config = dict(
    n_layer=14,
    activation='squared_relu',
    moe_layers=[1, 3, 5, 7, 9, 11, 13],
    balance_loss=0.0185,
    groups_per_token=2,
    init_std_router=0.0309,
    norm_eps=1e-06,
    tie_embeddings=False,
    batch_tokens=131072,
    seq_len=256,
    train_tokens=442500000,
)
Below are experts of layer 3 (counted from 0) of a mixture-of-experts language model. Rows are named router (the router's row for the expert), down (a neuron's output weights, with its number) and show model dimensions 112-167. Each number is 500 + 50 x the weight over its row's rms, rounded and kept within 0 to 999. Numbers have three digits each.
Before each expert's rows: a language model's description of what the expert responds to. This comes from a sample of Wikipedia text that the model never trained on.

# expert 13
It responds to: Institutional word stems. Middle pieces of institutional and scholarly nouns after the or an, such as di-oc-ese, in-stitut-e, min-ist-er, genus, species, museum.
router:417580509487535433489454370470501543574449399505462520539465480408473502482485518475511493391595523545479559530466502530515541491567551519594562478473627507524436507448
down0:529569571473511548619534495505574496459515534459507423535474507593478505491492503551375412500559489507498401500447524493439546486502481524511498541509463529548497464478
down1:561552539420524516517495507510508528502538459562475495573442393533411498460494474523457522500480550640487532516471488507517476558528472515430485418586580512440590635516
down2:524528413515522525538556442545513423405465475454473488419463383553493507460441552534482555590453502535506449552536490535533521520446502586424466459440633489485486501465
down3:531402577511542481549460396503504527516549547506549485573461478589516512457545416452522524525505447449399517377452585487551494498509449559537465545532601488474484405509
down4:525377539482476478523460504479528508499542437540455519527460550510535490589477548472540474561503418531434444565450493516481616437555594533422511520412494493520353557529
down5:458437451577475480505553516506486545486616493525454553445487575466516566489514551364449494548484441513361431511556497481418496448572526500450429535428507478523441455559
down6:494470475514586615483523503552463503446606486502490441410517401586520503474464552513533526505440440519568452528518465502543523519435465530431504574560608450553594550468
down7:483502459487487507397547476471560470497469486519542483389526435473448519542459531474499501436580508567536445479511442508600493446513516582578506533524542538558572452536
down8:516483456537500516471540517425506464547500508538417537467443508544548506584492527566510492509533601509489509447543389375489583456575522499539517496476580457464413483452
down9:552519562434571483473467540435507529428527565511554518572551491525527459567483510553486461536505505462583462483489374564507477485542517536487453496449434446571498430442
down10:579500493525440447530576457465469611544427526407408533466511537497453483500455477486451548595523520479401497475537546504599494508545499492513399455519515514417464494528
down11:474461524500509632555447535562514478511501475509490558551409509589443516457475473505493537397421485496493502529413493540545482558559564446546455567487515441452422465440
down12:536447512533488452600622437440557478519507544501492493503525474527432555478475466453556496419426477505515514466399550413464546475522487545451424507564417499507483621542
down13:534540494520513395494514581517433597502614528545488473559486484558509526526434512576495476491483476486499482548496505508558554432541555512488466505535419407486478519503
down14:458532501489553492428465483465516504555547543462541470393458391438601530473530600455612539544487586425553492550532420577517517579653522535410444502455500608421507441542
down15:524510485439493423463454610450516515483588518410517476428465460549497525553578467465515528481507422484415505479464512623634449487451487552485512387512426454472455545495
down16:521529584513513535489438453480557517479531499484549507469489482535485467463540542397503469486513480456463515485530413436451488528499503518493444403585420504471447491354
down17:434529470559491546445491544483540545427529552453507493431527522494554501461546507555451577451478546515445512569456443564415449407609408584511493464560478466405478502491
down18:503429496589413463424548458518437524493458561514508461468564439470451493432567570520446543526425400475437488491557517442572550415535559528503555561464448562448609488480
down19:563559467454444474512444562507541482418487527558523427531587507563478429452542517433442484478410530479460423537410403486486452543440479507499486569611619488451542469540
down20:479524542509488546559518523502547455604483579525496460476505503520591535463565490499446544444490513473585424563529504451605570508495527575494493457498439577518539531542
down21:471561533498508489498497531495495522494429435455497472497513460516493509402397545515533464404564585515452495467538445431483532496421561558514425455513501504458506516540
down22:535494445426472463550616495532543541562529574494501472476458523515423535599536596462496493543400499527534464588533519427491489498485464501554508495484522487446541548526
down23:571447497497519530523532481539473589535451552448469528491493493529564500554554472514484544494490485476466399489473518545509517448452523505519522499586522487545442477496
down24:447519463530474537443491463536550508507513458498481465529564576490514518375497577446487440450490422514430497600461568543491546498503546491522492488507402534509475380488
down25:555545421429525432479457433413492560506544597559392490406417478518585470550444605528450536579422546508459472585512398506483496431457508481420488521561498502516491564523
down26:508570472546450500485490436497500519454420510455575502491626480478562559566436554423484542529541549534500520488509417534492534466510600513469523497452543488451423559471
down27:592448454529360513580425431476534531464551544445530533519480629525375514457544494520533517501447423534535531542511624463465479448535516508536397534407437503515547458543
down28:503502521523464412434524496537479438506577485564503507475467500520430533457548502497601461455515561455510475469468545451529462412497516493467645566601458573453456546543
down29:581416581529409548433534436473457470487581501547444447471514508506492397622457483511585496576423514489515515371456484433504521457498506517471499461463598558523523501397
down30:520496579519437510466490517498411544500491560569457611482491494444433531479452485574540566493462514495491483478565517443570552441499576518476486511507486466515504476554
down31:531472495437555531561441475451574492471478504474489458544523449482528490519573541561450445492522517535454493423472483521496506537430544575460434492438451557531489462566
down32:370525584556468510408502454534588397496480489499524552562593487493536491482501529597550497505435529534522467484558486422395464484480541510495514489511451449477452540528
down33:525457517510604487522424490501493473532556474527482486545551415615552570439504466554496477478509532491579449518507513489546513451360507521472440476482480475497475434588
down34:534491452504454485474534506581424516589472496444590484384501483482550492527478593530408434501392438446513468491538470491442522509428409360517367579441491507517474558591
down35:497488609478449509458451453451521564589539530478583592458427514484479567498439476528487455494402481522504440474490540478573490452488381453631553467488488535501468487492
down36:494497485588512509575496510537472398462409490568417468562441494488497514431481503450581432443500578469440623527541573482429441472495478560400567496518508491449462533548
down37:464509477530506579487459559540546522501528474496450508449493540536526402425473586588625548413556561459544508535531471527463523516447447505435505503509464555425529595508
down38:463473569538539555465545563500518438565466497595424540587400572483544446464613574419522470478496625434542508489585523572533462534403472475577500502436511504486459485566
down39:495498434448533512413510412570495527624495583560593534451461608517432499452571550465414464406462481492468576478444524444533377464494511465647502458536537495457355521528
down40:598520562453451500450535563482462509517549520384444526586512539582508563404471457504519432497402413489474423448475489475447494474404516477506515556478562430480472435568
down41:468546540497561477542465505431437546467500547504520461509458542522509461461394489465501533468468506421435475432537472558496487535491474539459483414536406506513467400618
down42:572502548582413503504526495393418457449502543516562431424477505546493583463555468504514445488499459460531485574398534446601388501532575471467497520487574514544427470504
down43:544423498494528488602560543390494464529464508462524511506583507529473576448507610544473544480463479506561465612514497514520477442499527482475455474405431497551507481546
down44:500507488487441601429505544439458554503543564569503486491522544502523469481478498542489446441443554463462399462507575519453550590495563533488509515512452460468481514558
down45:470473414444504512479581449453555408555582532506439488502526519594516479504507425536463496452482543367495528465537539520514495634523469470525544567479518492499465493584
down46:501396484578566462495494532498425504472503477465489581452522519523458554431506466531551475526610512505429466446484483544623440562438442524500457548523419560370476462509
down47:504485581507515480451478560492485502476574570472581432535537452560413493507473450514592533535455462540512546468463460412438525503500586515535615551481505600469580558498
down48:475455534426499547522592487512462563537423432658505529555529429476477517409539586545563484512507508427516505446441400536598507483551429514408527538545472499516381494411
down49:548521551456534472551587564433450552450492422524444468483487497536488527413504531487537490498377482600526608397400496573548419586428491493585479536444502556537507483467
down50:543429551582494526543477483495414488571415527482538441500493534479548476508584494521522447447524523536462513545555509429435479480545472524493520438419453444516461470545
down51:474551418452515441550508604517485492441514439427470548462470479488402533464538494485555534479456456513451550516540595512550510460548416469522412410476517515516492535516
down52:454500515461561500447522526487493532362518502502541370589509408503565502450513515430517561555411581445522485569479482418483448501532473497496511502531486507473549545464
down53:398440510535588510562503474518514547462535553522539624479466451481552474529508555582563588508505532467540566456411440517476437461492391517497501440553442507385470504614
down54:477554538514609471440468508569490429446443502431542527481557503495487443470504488507489512486544459458489499560477454552572421414545565530444527488421544557589507606493
down55:524445458549555508547527517484611439612488499543489491560371573427437419491528570535452571488451588488537582482517523536471490536477430453574503415519445468412436483473
down56:555519540385506560444585470456470534469479467509486475404599540421557474475448477606452541455566497481576463512477556488455511494468539515466569545472555433477412493550
down57:436480538536546454596497497543481465561437440575464487538562550470555502433475499463547510518571498432541468490558529591526480492471569639454549481365499563503496416521
down58:456528493533472511469510475435570476562599499431485448384493573517514512367539477469472477491534417497527449608552501546503467487518512495468416517479449493519460437495
down59:480407496548535442558479452535375447530572506494469525468504557468439567504558493481514507492469539520517465530515485476457503503451497520500464506440555574484534461521
down60:550508472495477398421570493462528471523448507516415501517524442513559421492466460546454576552550477521485506466416467497423457508537494575528511529528484583516534460431
down61:425507507414436494519606418528472537536534480551555542545568529537482470565462470490622391573434530430476567478475530400460425536528443545582525553519469412467513565428
down62:414517619492527474509511468491531443525490504476517566508526453481602533421555550500499491536557505423559444582484483534499432541442391532485510517509539532513481491612
down63:518462499543441535515552472523513522525623472438492464469537499476491555437468551590418455471422391579484540634482586529524529463496567527451521566492488552500396590472
down64:512418526537429539434519495510449507526572514490481482477517483570410525497473521460500511565473468576410536535501591573525497508571447507494450457502502509554439426523
down65:467470439490545525458458521482416429557571508418415565450471524469494449543484529502508440470505545587489527475465526539525457521474435474542482533420582510539423476495
down66:475569539470551518521528494478532578440601477495566462476443472506419464469477507570466560554454490517531460519486485461395433519515408535549535484518474547576538580571
down67:443540494493473443491485445414486522495573487463579576474464520498562482596443506509533417509502451431526620516443531441570461597439501537515503485500600492442596433530
down68:484426521516513452490505468542572528513540490521548674476407514444538389487503510573512570567534485488513563503577440456485471481443603519484539569420506503552437495571
down69:620607480467388434538630522508519578467486566537459430523528520504493432528452593541532554550402480607490491378500520538497420479509660547598473591482463491540462384549
down70:497505563511515536469459430495646475515499466479535474410498470568551434436499409559568429524528520496533491507446481558513429497476508429517504570580555555548512486395
down71:468430425502504574496477457498543511521494572476581483491496490427561498526517473377464446551458489446546412363444474555520415591465505399480535539505446543561444458494
down72:478547459482498556417509522573508552486472544530451466481430468456499506525490508546453514454479437557518451606545418519390470494428444496427515509460487597413516556434
down73:513472454515460470507510550552576484492481508447515468531532493571467500523510431497427486510528525520420528467479506590460483554628534521567487462598464521529484577491
down74:475467586477442516588518494417526509545476436522537432507441584436449554479494543558561490498505523413437473447523418565572436447557456559549455486505589523585496480465

# expert 57
It responds to: Date separators in lists. Month names, commas, spaces and digits in written dates and fixture tables, such as May 10, 1963, October 21 |, 24 July.
router:426558387509568450515591471486432504576492471440463517527496462528490554414510515484494528450574627600456516452482498432599534473590521573525476488473502517532499563444
down0:470427456471526393432570499472500538535431504570523537527461460448496486476556507522597498510505435546502474510516535566535560542405516430461491451527496497480510499614
down1:478445348485571498567483487505572485471469454585408517492423484528474486500507516485553410435526547510488479484525493521445570446462479468474444469478426515506534511510
down2:497470544618431583478448599499446426543481484473493554536463485491424470505518442429520461444495418517417536489476482485418518521538460464498592495579492573430479457475
down3:480426555473527502584395549469554474494583549493513547518423477530500487428470475468480419544521486503471425547495403554435475466416476457455467543552477525557413486567
down4:540554512546491449453486489515522445467495485567530472553574568399535495523527483477526612457453481632462473497462443458456432515485544624510458495459481482439466339498
down5:458440408526479543455505551493494471493463482529478449455585440465491404538595495546458561448533486459490478543429466499498486543504487557420598421534514471541442568544
down6:564431567521478586537511570505404509424427454486461451541616514514452534450485527554411482603533461471477458477603440462540439441536516483398429504495577465511422456473
down7:579543486413547505488476441420501536408543516572577398487526500505493576448501392465546568459474462496499428458537509430488434416500637511474528536532515552496504463502
down8:516446523514477532426493526528531524544485498581538529414405489458465574463523572528526521527497439501420437454530475476533478567525621433485514460490454525477525524499
down9:585502523491503572538384521482471371448398480493463447452519473576517475486521457449482442437535466545543491435516511460507476412530562522507513484495550534413478409465
down10:511491581527431597468505509545517491552512508551615495403455541453552609442553557411526483541465490459388530515508487483481496594471586472414551481524459551469481556384
down11:431430467465444470395496504385540463513467566429491450471342466492474504492437512534491487420572581518535499540524520526428429514454531384443511488477566462520576569480
down12:430525442549560478505534545486525504470383493639544596560486541468505443447456508554567474508537526531480479474504507601547404503487668389529476527481515455553495498641
down13:574434577545410565443527528499449416497416500572534503477441529502419598462459457520503438486528505522428499514455391476514394538510566484485499483538496571523449434481
down14:515505519500358549424471560493511508451515521491495462398518556479586521538520499416505484522498516485394557432628582491463527511541453455488564450543528535507471482374
down15:497519503505503600490532515438531527521431457455452515475568535491471530445477426442500421577418434478453512418490547563485477464550406490425514483570526549468493499459
down16:524484468585451471574530566483514505447555533508539424480587485471395541490418498466465566452573514451479415428448478542407456507497470514526521436436468591540482511460
down17:523519462507527472496482460530396580482510458576501486545404515458400436485515392581539603545504427523455475426544471527485534507467508455524521499572532587481504457453
down18:550492502474450680492489568456427460460486523505418450489557501506494520423468444487445389563532464443518501472585567486478527498547519456425497490469568586466416565455
down19:537466538493451510463495516505492450525432496542557521468475481468413535441521505499533460475485455528402439482539460474483483549511633426463535475533500533515479445481
down20:474403471533552505522481578549510605466518380549521453487454472451521446517543474402552469502421441563524593501549451514541513599506496466460471481552461528583463464546
down21:542455580561433475581508520427515509441593500483561462452527528453472557484506529466392480574412488502474470593534465490471558568498599477491528402462417599528510500565
down22:530426457516550533484496463486445474552511465394430498526451458413440441477522488459498470417462526486426453484572505455442489518440426484403462549500492510515481498574
down23:544495563495494576484480515416471465465426537542592527442456531596508494501464521558502505447602496437495541465556533462472540551561530449445522437449456492523455515504
down24:543441518509396503473485503517486469565444597513468547437503495471500501481459526415515490573467507393529518524503375469546511494466611531512422450482589514459539616482
down25:540501561447535537557494470515436537451439436601597403368488536524502517503506497455482670490528422484504438488601469418537532551510654523499463501498522482511468507490
down26:570501535533470427521493484494489528498579333529528444545411433460440449447411438395463381529436516483544521544497524486479598456407523529367506486521484471499525536465
down27:505455648592556495492469489580481514526510500479510543519464468434525509532506529467545593485553483599537509422484490427478508642474502553442594575554480488422431509444
down28:503512568530474490443514482510571416510510573590525526521458630458495552500479579424588518492419503492351538513525455455502517531524577526413556519534479467446489576450
down29:569527481474428503535571430648567596478491483523594502441494508397456546494561566440457608488601543497479498477461540518390518489527429563391454458533392492436458544407
down30:496426461457534401471512458422554521473527571486501515512490412515488405530373546480478527526495482469527379542485555478523538516518504556490498490514477467504475500548
down31:557550494439518513511354458468482482414414513534515398471505460607483514454501464485474563458506461486538418420518496439519466403526621581464544502472520521445473432449
down32:537482547522499542438511518495523435537434459492570546457497495476399569484527457544500465516540457510438455482525436430479474546530621419462564456534497511521468472488
down33:485459519590540483558506529443470474497439465550478435557510491438480463393538433494545586584411460563465532489538513563537445459491610503485556475434540543497498489498
down34:430537407591497553566480464527556538423470558558531435465484545565505480518521473491480505471467535571562490501471525494568497423463544520393529502604449543527485546489
down35:467502600537454523470430431478529467530426592478459534497454404549443522563474591416418539460489507423498446493516440578486514502454504555562516527503566500456413485512
down36:505497502526444427461570569543547431498514505533556478488417538473523461481622523408462595495472458522458549495490524428584570478480435652479482467556458567430399536527
down37:580543533471399648435502480544518500466540536561502446439453579482527623499527450469514473567507596482496548434561422489591418508470542442480539434552508599492468486452
down38:512451464521495510442540490463548551473413531480492538437519536518535531501454512537448457550479483392482478495593371534477459454594471459390515492482517534540420452481
down39:536438496521386528425460581531469443455480532570496516506482527447456570498486440462591487537522510539397472449495425430598424470508573451515450495548474594468563442438
down40:536527567604468653491454502529481507506474463464528482450429553518580580443583563413390508617569557472525549561601551525422529599460491411444580453452533542487461542427
down41:531450505517424467450476590497498429470497518624520522479490471427477504470531516534588459530571551483399442550497470461548440504422596411425410508484505592501553443522
down42:530504556453441517473411515530413443497461499439517485576512463507451461441544445411479468458466462565469497504463543502490542473523467432454591520541501602423507481428
down43:480358523440442474347498550567447494540493516539513542457480486485444478484515497515508461433484446485499480463413499484519444598496540510515609515511465569513579495467
down44:451472412494470532529450472484590579541501482521491569384441478453473485560526457496501490505501511475359539379513445529508532604568469443517435476545617497543510497508
down45:517628440506436598494427457546538467515519549525502478360534528551556484422455466447447523602431454506456434403534439554435552509564577458416529484430604492570537473542
down46:573492553531495485483522512500444421531493485485539455482511400464433492540511416510544533499530498448450471502489454510420549472544533446484601472472479588513471506479
down47:511489474499444516587552433519428540473409483566548428504519495594595539429520588482538501534537526530546509547524496492456444502364498501504478485500486561527484511509
down48:462496406427487535587476416551470541479590371484490475483594455553508474619529517500526470508470477461534426477547498544428555449543447489486393507483482485517444517606
down49:462508525524498506526480501484467445433468576526511505478420494598490501524415617431564498443406511481509424521535491562554420576545510595587444486450486421552440502658
down50:486519514516445437506506508444470506550455554511509497545512450540498452488418483525516455560510399502506446503578531416490548537503575426524503469454538467500465472475
down51:460364457468457509490487479457370510565446511568495441500481561485587536378577459461541488554544462385453446460487525491580468506512537406451531521529595491553522486517
down52:521478391537368559564550473528497506500500472512506461492551570445495444499491496511551515522491447458469614571515436480524538531544523475457413538591401438561492449516
down53:482440545553569567511493524445536474512512538404486546538557597443596554459506540435529519517465554469522521504524438459489498491497504568412535464465539594448430503493
down54:590489628435565505451555450516544523601459554524526534350457451488548544535524498601490480507509407512505447529439667570481452546482443461501532531536536593460487518511
down55:472399426478523584544506535557542506454550483523587425495594523429500495468525476374565456533447473535510598479442432562493526484520486481486572409601501594545587468434
down56:520472503492538470530529505477448366488421448525539431391592508536492537540485585456463472530479493461463494476534529468522479533506589422474506473456595570594433388568
down57:515415511500479512487439538468520405484538461411502511433474480501446488479471509466591484528501421497448503521490487405480482463490456533485386533642463522537476398554
down58:518396498585488430417566507455540484526460548420517492556468539507491450441513441454513437553523565463487581458499458427446498550420595539528536543513566494574439435496
down59:490398467458423473448452524514457505431476564563411508506461470457399567453483563524604500480565517481420434525523463455489532527448508418559413448555490535515511468526
down60:505434462440505506540452605473508444541483345521532483488496582565489501486536542504505482401489449563519510623516489550507506476473450545431429377419568453443513458533
down61:499564490378505544483462473390543469627441515471520463494489518515535503388384496410584511456502562477539499417545489480476438516428533535488501444560486481590578525512
down62:566449585604409622472498528504440471564468516510606523470482534483459507468536469403515444496490449595432549521469462443433505551504524467445567472576456539500483453424
down63:462505558436509443474508528538539564543476536439523535459482491480491462545500513482534447549459442490528546534539619525435482559512553444492523407474601442522496528533
down64:522558497456577367493506514416537535471507499464466503525557564533400563489531541467540500385492414497564534567519508498512488467466415463440537496576589558450504459527
down65:466472523496485504466451472459563496527424391492545560490470507502533456581475546385470502463489505582437532421556410497455579540580400515467487493491596479586583556520
down66:529567511370403523417441474485502476550542472513504514513480557439594537525497527484558489456397450512553482407472539505504528542542544473460570418515548502554562476506
down67:465500470470552467489456508504552512441495530450446510523599567615482389545464555473513442496474501521532416504472510523489550567482412504558409405415537402576505541588
down68:539450588504481588543571520492539406509537505504326533471468562560479405579445511561486455547428487438502506473476413550490515366521580442474475560540491528467528491469
down69:602570490470481487516445472473445445490503471564530430486535518541469530491456497530490544468415505496454419516518467501456449499556616497340544505518540551504448464511
down70:510470425446502525526587548445576550498567537457545489531631545486544509461609509423528472466481493526479589499470494590490569442500535494513496399529482508530547472379
down71:510498525434512499536480491440501448514474482483576471471640509543515539462513517452508550491507443460502403488499442478509453515506548474490505464453638599521521476535
down72:524495407550451509529407524434524415551481438546466481534451522498560509470420454517545573561439555463490440476531547458460439416424567522398492501537561473512566514541
down73:478489562491518538482478449481504586588428553546427438450478510503513497560422508482487489475466469558320558616472463468504605503464507471534480497517534500435565458497
down74:463532458464473557550548527466506615455565450509444487499571540577469547599519563491363447522446513564406445471517544482397493417474461510510419466520533468537488461473

# expert 4
It responds to: Place names, list positions. Country, state and place-name tokens or their first capital letter, often after a comma in location lists, such as Uruguay, Spain, New York.
router:489546425512495471535530442455487498541515421480428502476507486550450491471553586464502546457507622559430490452463495406573524460568554515557514535490577511530513593445
down0:578524485537563443546498515444479437388447597502421496564399559355539501505521484485478510556522500543482499591600410508496534469495473535464576454455504515499493536520
down1:461493503488434545570516421537582554583446511556594521429499452508573561607458541447466436412495435569534529541461502437473530526550495462442447562505502479484573440514
down2:549474511511553433452478555508450523572542443585496487510409497483422564441532473426613529608514551516470428490557443413441357503475484434530495436526599409466581576472
down3:485514513499539537625614463487416464513514462478485465525538499468538456508437463487625562376530477533540448493534493560560523564505472505510436422542469529547408408380
down4:491442412486531495564530499451481559549475474493476509499478401527506473554504479574478435555379536472489574439409497471523528453488552492497499506557472549452446575531
down5:488411513470484494472513478502521456446570470458643443549477474614437510556479528526479503561489523572500495512408513573545469368501509477441519569436423498495455480593
down6:439474539419618417454546508547550489512464475500519516613489537482451567407578558474547409541592462447561467479579521428531589491481510529513537501485592489491461471451
down7:415527489504487492465472504468564588443455466586499400538437396492588480529500454431438592503537521529505572476485506572547475510494481399506485585634463591417529553510
down8:489547473513459488573530529494527455459560463557507489481559591443591528481403563432503442574451514504510544497506348418558554467581525527536508551512593545474464534481
down9:471512539455555483530562483401466513472475572584531475519495449486510352467558529467560471427473460557521459543545498487430507448528579484575423448551400472564459525521
down10:509560509483446405532448541505332465637573565458481533437506560469506495443420518514468524520520576458516497513526440554489546453483565519501493449398563453509425528503
down11:526492510474559482518502579499513492530519550482544415471460529467551533449561543412508540519436441475558503528486462455578452498478565601476442413488478569548480529488
down12:445383564578456486491485460536481501492566533498459580467434491427531511460488525509431493490364374499492530532490548484442396485491491470464585546491517543474480436548
down13:465521527464498494478449527546545502445443440590566447413481463503494536508518508447520490554466472520459490493401461573515549430476505479510519423468523541458483489597
down14:452406498430547505463489447562490545496550437353481512601461456435557426492492489467562468501540433535538542512523528466490473466520545452447500506575591505509441509476
down15:415526468460566481465459524560521521585473451556545417439537541510424480486493447453490518492519500506421514468522459476483508591491395453459491451564532532534512524530
down16:527601502489596492466522582504466470485533491432510521580526532565580412422510437454518652619447635516486389514594497506407581470453501467531475480483416553344556462540
down17:486479417529506495546468444555483384433572520514456542513594436482605565480437414472493436445458622418466516547456556545500489508519622462428521512552413528499470572511
down18:524477522495479471390498538480522448536413513482472539452474450530476424514562432442535507476582487474531492417543488526452601538482415477553687447583571463418524542463
down19:533450573595491452527461509494459525520436511474477419450564481459512610522514617527460519485426536453533480568547424489466540385431458532405503496392501448423424468519
down20:519488543526507505559546548599340471517518452624513512541460493467485482409472492415492545451467505487365546511544468465516434498443468538449483422493582502529502542507
down21:501518516430464478549552549568595489484495583473544448490417457570527467477503530546505560479481513530607432493530554461544495492464528471498498444539466526414476528651
down22:537559538480455528593506491432497522556527413579461534513478523523497472536463550477532480480441502558521428471518510559536472590473562495524452413537449551528444471508
down23:525588461463533504443535535429514498570531530449492495469544494580597456601443534463520425512538582633516466454495520473501495476444463492649508512474453520573537457513
down24:465505506514515524569452568502478466503549475519426524455453487494499504430511535470453408496533644519462449506464569543482622471462489426527471353515429428528552364488
down25:521450504512480520555474540535525451498513442524474538459509456540465548468532527478431477469470424455587384485512390532499510565494436508525445487507520540495485443534
down26:463492517432468481556501425534435568450536519518579493565513479464571456523466429475505473492513526423435490520414520457580529523481476395437533541594455567555483508453
down27:453485520351516476551488491450439537518442501502487433542441528444497494478525493480452396510616617452493505567527479600465482471568554484534480440509490461422543493582
down28:554433527486487454548436515535490515422469489444533467438515452481545494479424441431561490511467545545468523494513518501546492475443583435534483496502485481553526555456
down29:542625535498456457429457510488496508521525508531487490417451528497433520490421453400481612501465613460476484493463489480511486539459416510548533446536537584620502512512
down30:445503508565436481452476458564448466490468457497496491466476535529618457422530493551528494560411503465448501474515520491538547526533501412469431561459463466522530416392
down31:545472585504510507524410553472514537501472579424479359468536468474525508515524620562525521496455588445576494530524450466427504458505473512448486469419422435437478473536
down32:516493533556639480470473488485502497530550460585483549483469485472459528538371580472412427459446469435456492467449396479539519486442394577476460581532503460433465513523
down33:485533478495461514433475558483449439501554484515561481457432486531460480478458501517500516555496554499418523494528451406472464484465556529551496505603597596535531501531
down34:517491469557462441433456404392499452506561540460484488518515471543492475443571558555579442523410645542398425596462516499503608476509543406517471443433526420489497554498
down35:450349538460480479605459487505573541419491514480583506562486571450466437468476563428514403438434505570575555458586504545501394524572581452517441598447569520459507458539
down36:483525539419568512504510542419537507460459537530543412440486483519476484487514543425398427538506445431480477444485564559497511474525456506506508496481542580411500533527
down37:534454581554563474482399531493508500482534458581486527533422479503514603493535544501496457576512555488439542546483436492466483479468542554513466580454517537486455574492
down38:610482489576456484421446535509493566592459540418574486497542518502526423405505423457553497580527514473488432554488432503489548549416520452567561533479476543543513557478
down39:504465498507498513461519506518436533531597502479473450381496520433450442555405554439547493531446512594512605586428474434492489536480499526470490473533469538543489461518
down40:531486454631487491505503444437549535543473527542569418559498574502424483463508544497471491495552459501552483415532521498528384497544480492476425469514514546440502564436
down41:543599506584532464520483559457460526561511520537471475494464511490459426495449351507475546604497527550555513393509417419522447502574439549534558455608489530525461499497
down42:586504486514473496544523450494458492506557552560538412496505473483510557428556556490556571475416552494541450511556494476335550448538437566511422465508463520475484489549
down43:493538461472533538419529511544572485479422568464425436562520568464509466505493558376527549524512441513526500448567489593490512514512456410596546466424411557517473535450
down44:497461430549525530517544527513527573544567574537497470534513511507463458492521586437542565503427534543486495533430469529511472417410564494532503441635561451558501455530
down45:557562470467500522456533446502439489556511551494469524453398519474576541573491449498552537494563521553527504558509391558424500461639389543487537408506519551558496483582
down46:522538526446431588592421526502479524520579405501436559511555528538494530459487566458444411546423515433495485559449557566448521512482534469409521499469480544522484483483
down47:460594493472517500461446401486527400424522599554472398405467454508514449539475470462489508447565492464469528531461491572484511482501477520518532491585516519529515462549
down48:461593422492567578418538508529587500542476480506443548469521495485501399545528493403462533469471510515475412410511452467460413447479463526558503561479477567442485513447
down49:436518455436540441417410624529393560548518468467504507512550549577453508495544483348489510485520476454477450570504488452439537593532428461457586541495568538441460517542
down50:425458485471542581505593508593417410540423500526606564478533546497567472461575492367628501484501482495386550514483509501459569466501540567417490475499491511480488550563
down51:539576538485430394508468544373447531439516465530518538525528505525520360499581402493509609545484538448535383530515553561491512487475576535498516459557513474435525434534
down52:473418487374455432553552519519541521507494468443491451513532561449556521581593496367483452450553512496485447579469475493418568448502426469490464502524579560463506490447
down53:451471515494494444525544447545580611404525551474489368404471485437505471466517608546518545437498492515571504412550524541546497541498521514488463524502482441483563498514
down54:518526535524521483598556518480542414543488465533502474512462521430534559536442509436452478463496460469463440447553437401504478496506462443506403518542493489523441540483
down55:515408508527490433518459448585564369504488520528387557448448519505575485393576513514580519411447553420554457500433506489394434486394487514485484492555463541491502514530
down56:453362538479469482538443478552575464439507531497482501539476524545471518511543517558453442492405485486555563470545478580494517519585469484427486501488499515477475479598
down57:516541504571537465426514473507523532571578440581532525476536491521408445463482443513501493533580555409397396522434398538484501520487355457482496510570469540523512520507
down58:575445446437485470579546496482614563538534519476520386518438492527490456436485519487450621569334536456513393593546432660476473550426538514500459533522504553447464427581
down59:398377436551630522443428506456460546519513508478509424507502483508457523560533515565546459481499539357493478483432597450574600500469510441418467476520489509485487522459
down60:530593554525501446461554474459489540512430533501492471464515528512485401523449451500471440582494528579503465514461454558516536514541433491567550414514523488493455522521
down61:500494461494510527421515520480518393571507583523468580552485589471530537454612573428552485487407560530460572550536508509450430445432525498467572403501537492517464553487
down62:476437450507467602588487520601561526450543491482536553480563464481497493436481541645535407540564452517470576416463601518532537490570542410508486548509475523447494510618
down63:517506499571416596560433493480544531517484509543414460502463581467525489551472539473500485557483506528522562473513575460610377539546478484473568438528529648514523565428
down64:532541519516521521468548549453539488559527502506559528492534489506524511385538588457451493471454530490490547470518518531595410407481560496529499558533463379497535568505
down65:494472457410453440513397520431425529488482512476557446560467520542515477552452559546517554537487503483553518490596496443544516500508422490506577503437458543507548393506
down66:525412518502459429538452447434561512431532459532515439483524571459561506565593515518505488442466485543453543567560455453512444481535547485497519553537563509391502540537
down67:506575480536524525553544477518607445458438518463468523477478498521490363435499538542485509591500481464434522505442515456514400498535500534559525534662482528398507438496
down68:499575608428533474522453569487577539539564471709480575523401473545493511499456510445441444530492491502511486483480506492529477512522491510562520545496492461501469445511
down69:536449570525505503506511478536474557546530482607491536479516457473534471394503563484567512476453527510483413552519440504461450551431584540493435554408390482578472489566
down70:397436547480496437532570520492436509511557527488543500459356498533495387550496496521512529556566673517470503515517495335478379519460481574539407549461457491503542434571
down71:507396510538545552545457518518518507551486492497431429520416552584499493522476401555515543501572461413408551478478448570542479433533580457474435463535508537593567544497
down72:527480553534593554430589471494481470423580553571503520486524521510475492510366540499443404402554515465473568516553370487541585510458482497443466504446514482496474526537
down73:569524518528466419561643502429502441545564417551539468531519490541481461492537503469506431527450433508505514410522440598482540438513486536459487382520457592490516469440
down74:565555537465496543461551535547473461555482560517469427491535461449452405356446474419452432439477423412461407396485494481459511432472445461468548475526561492456537501411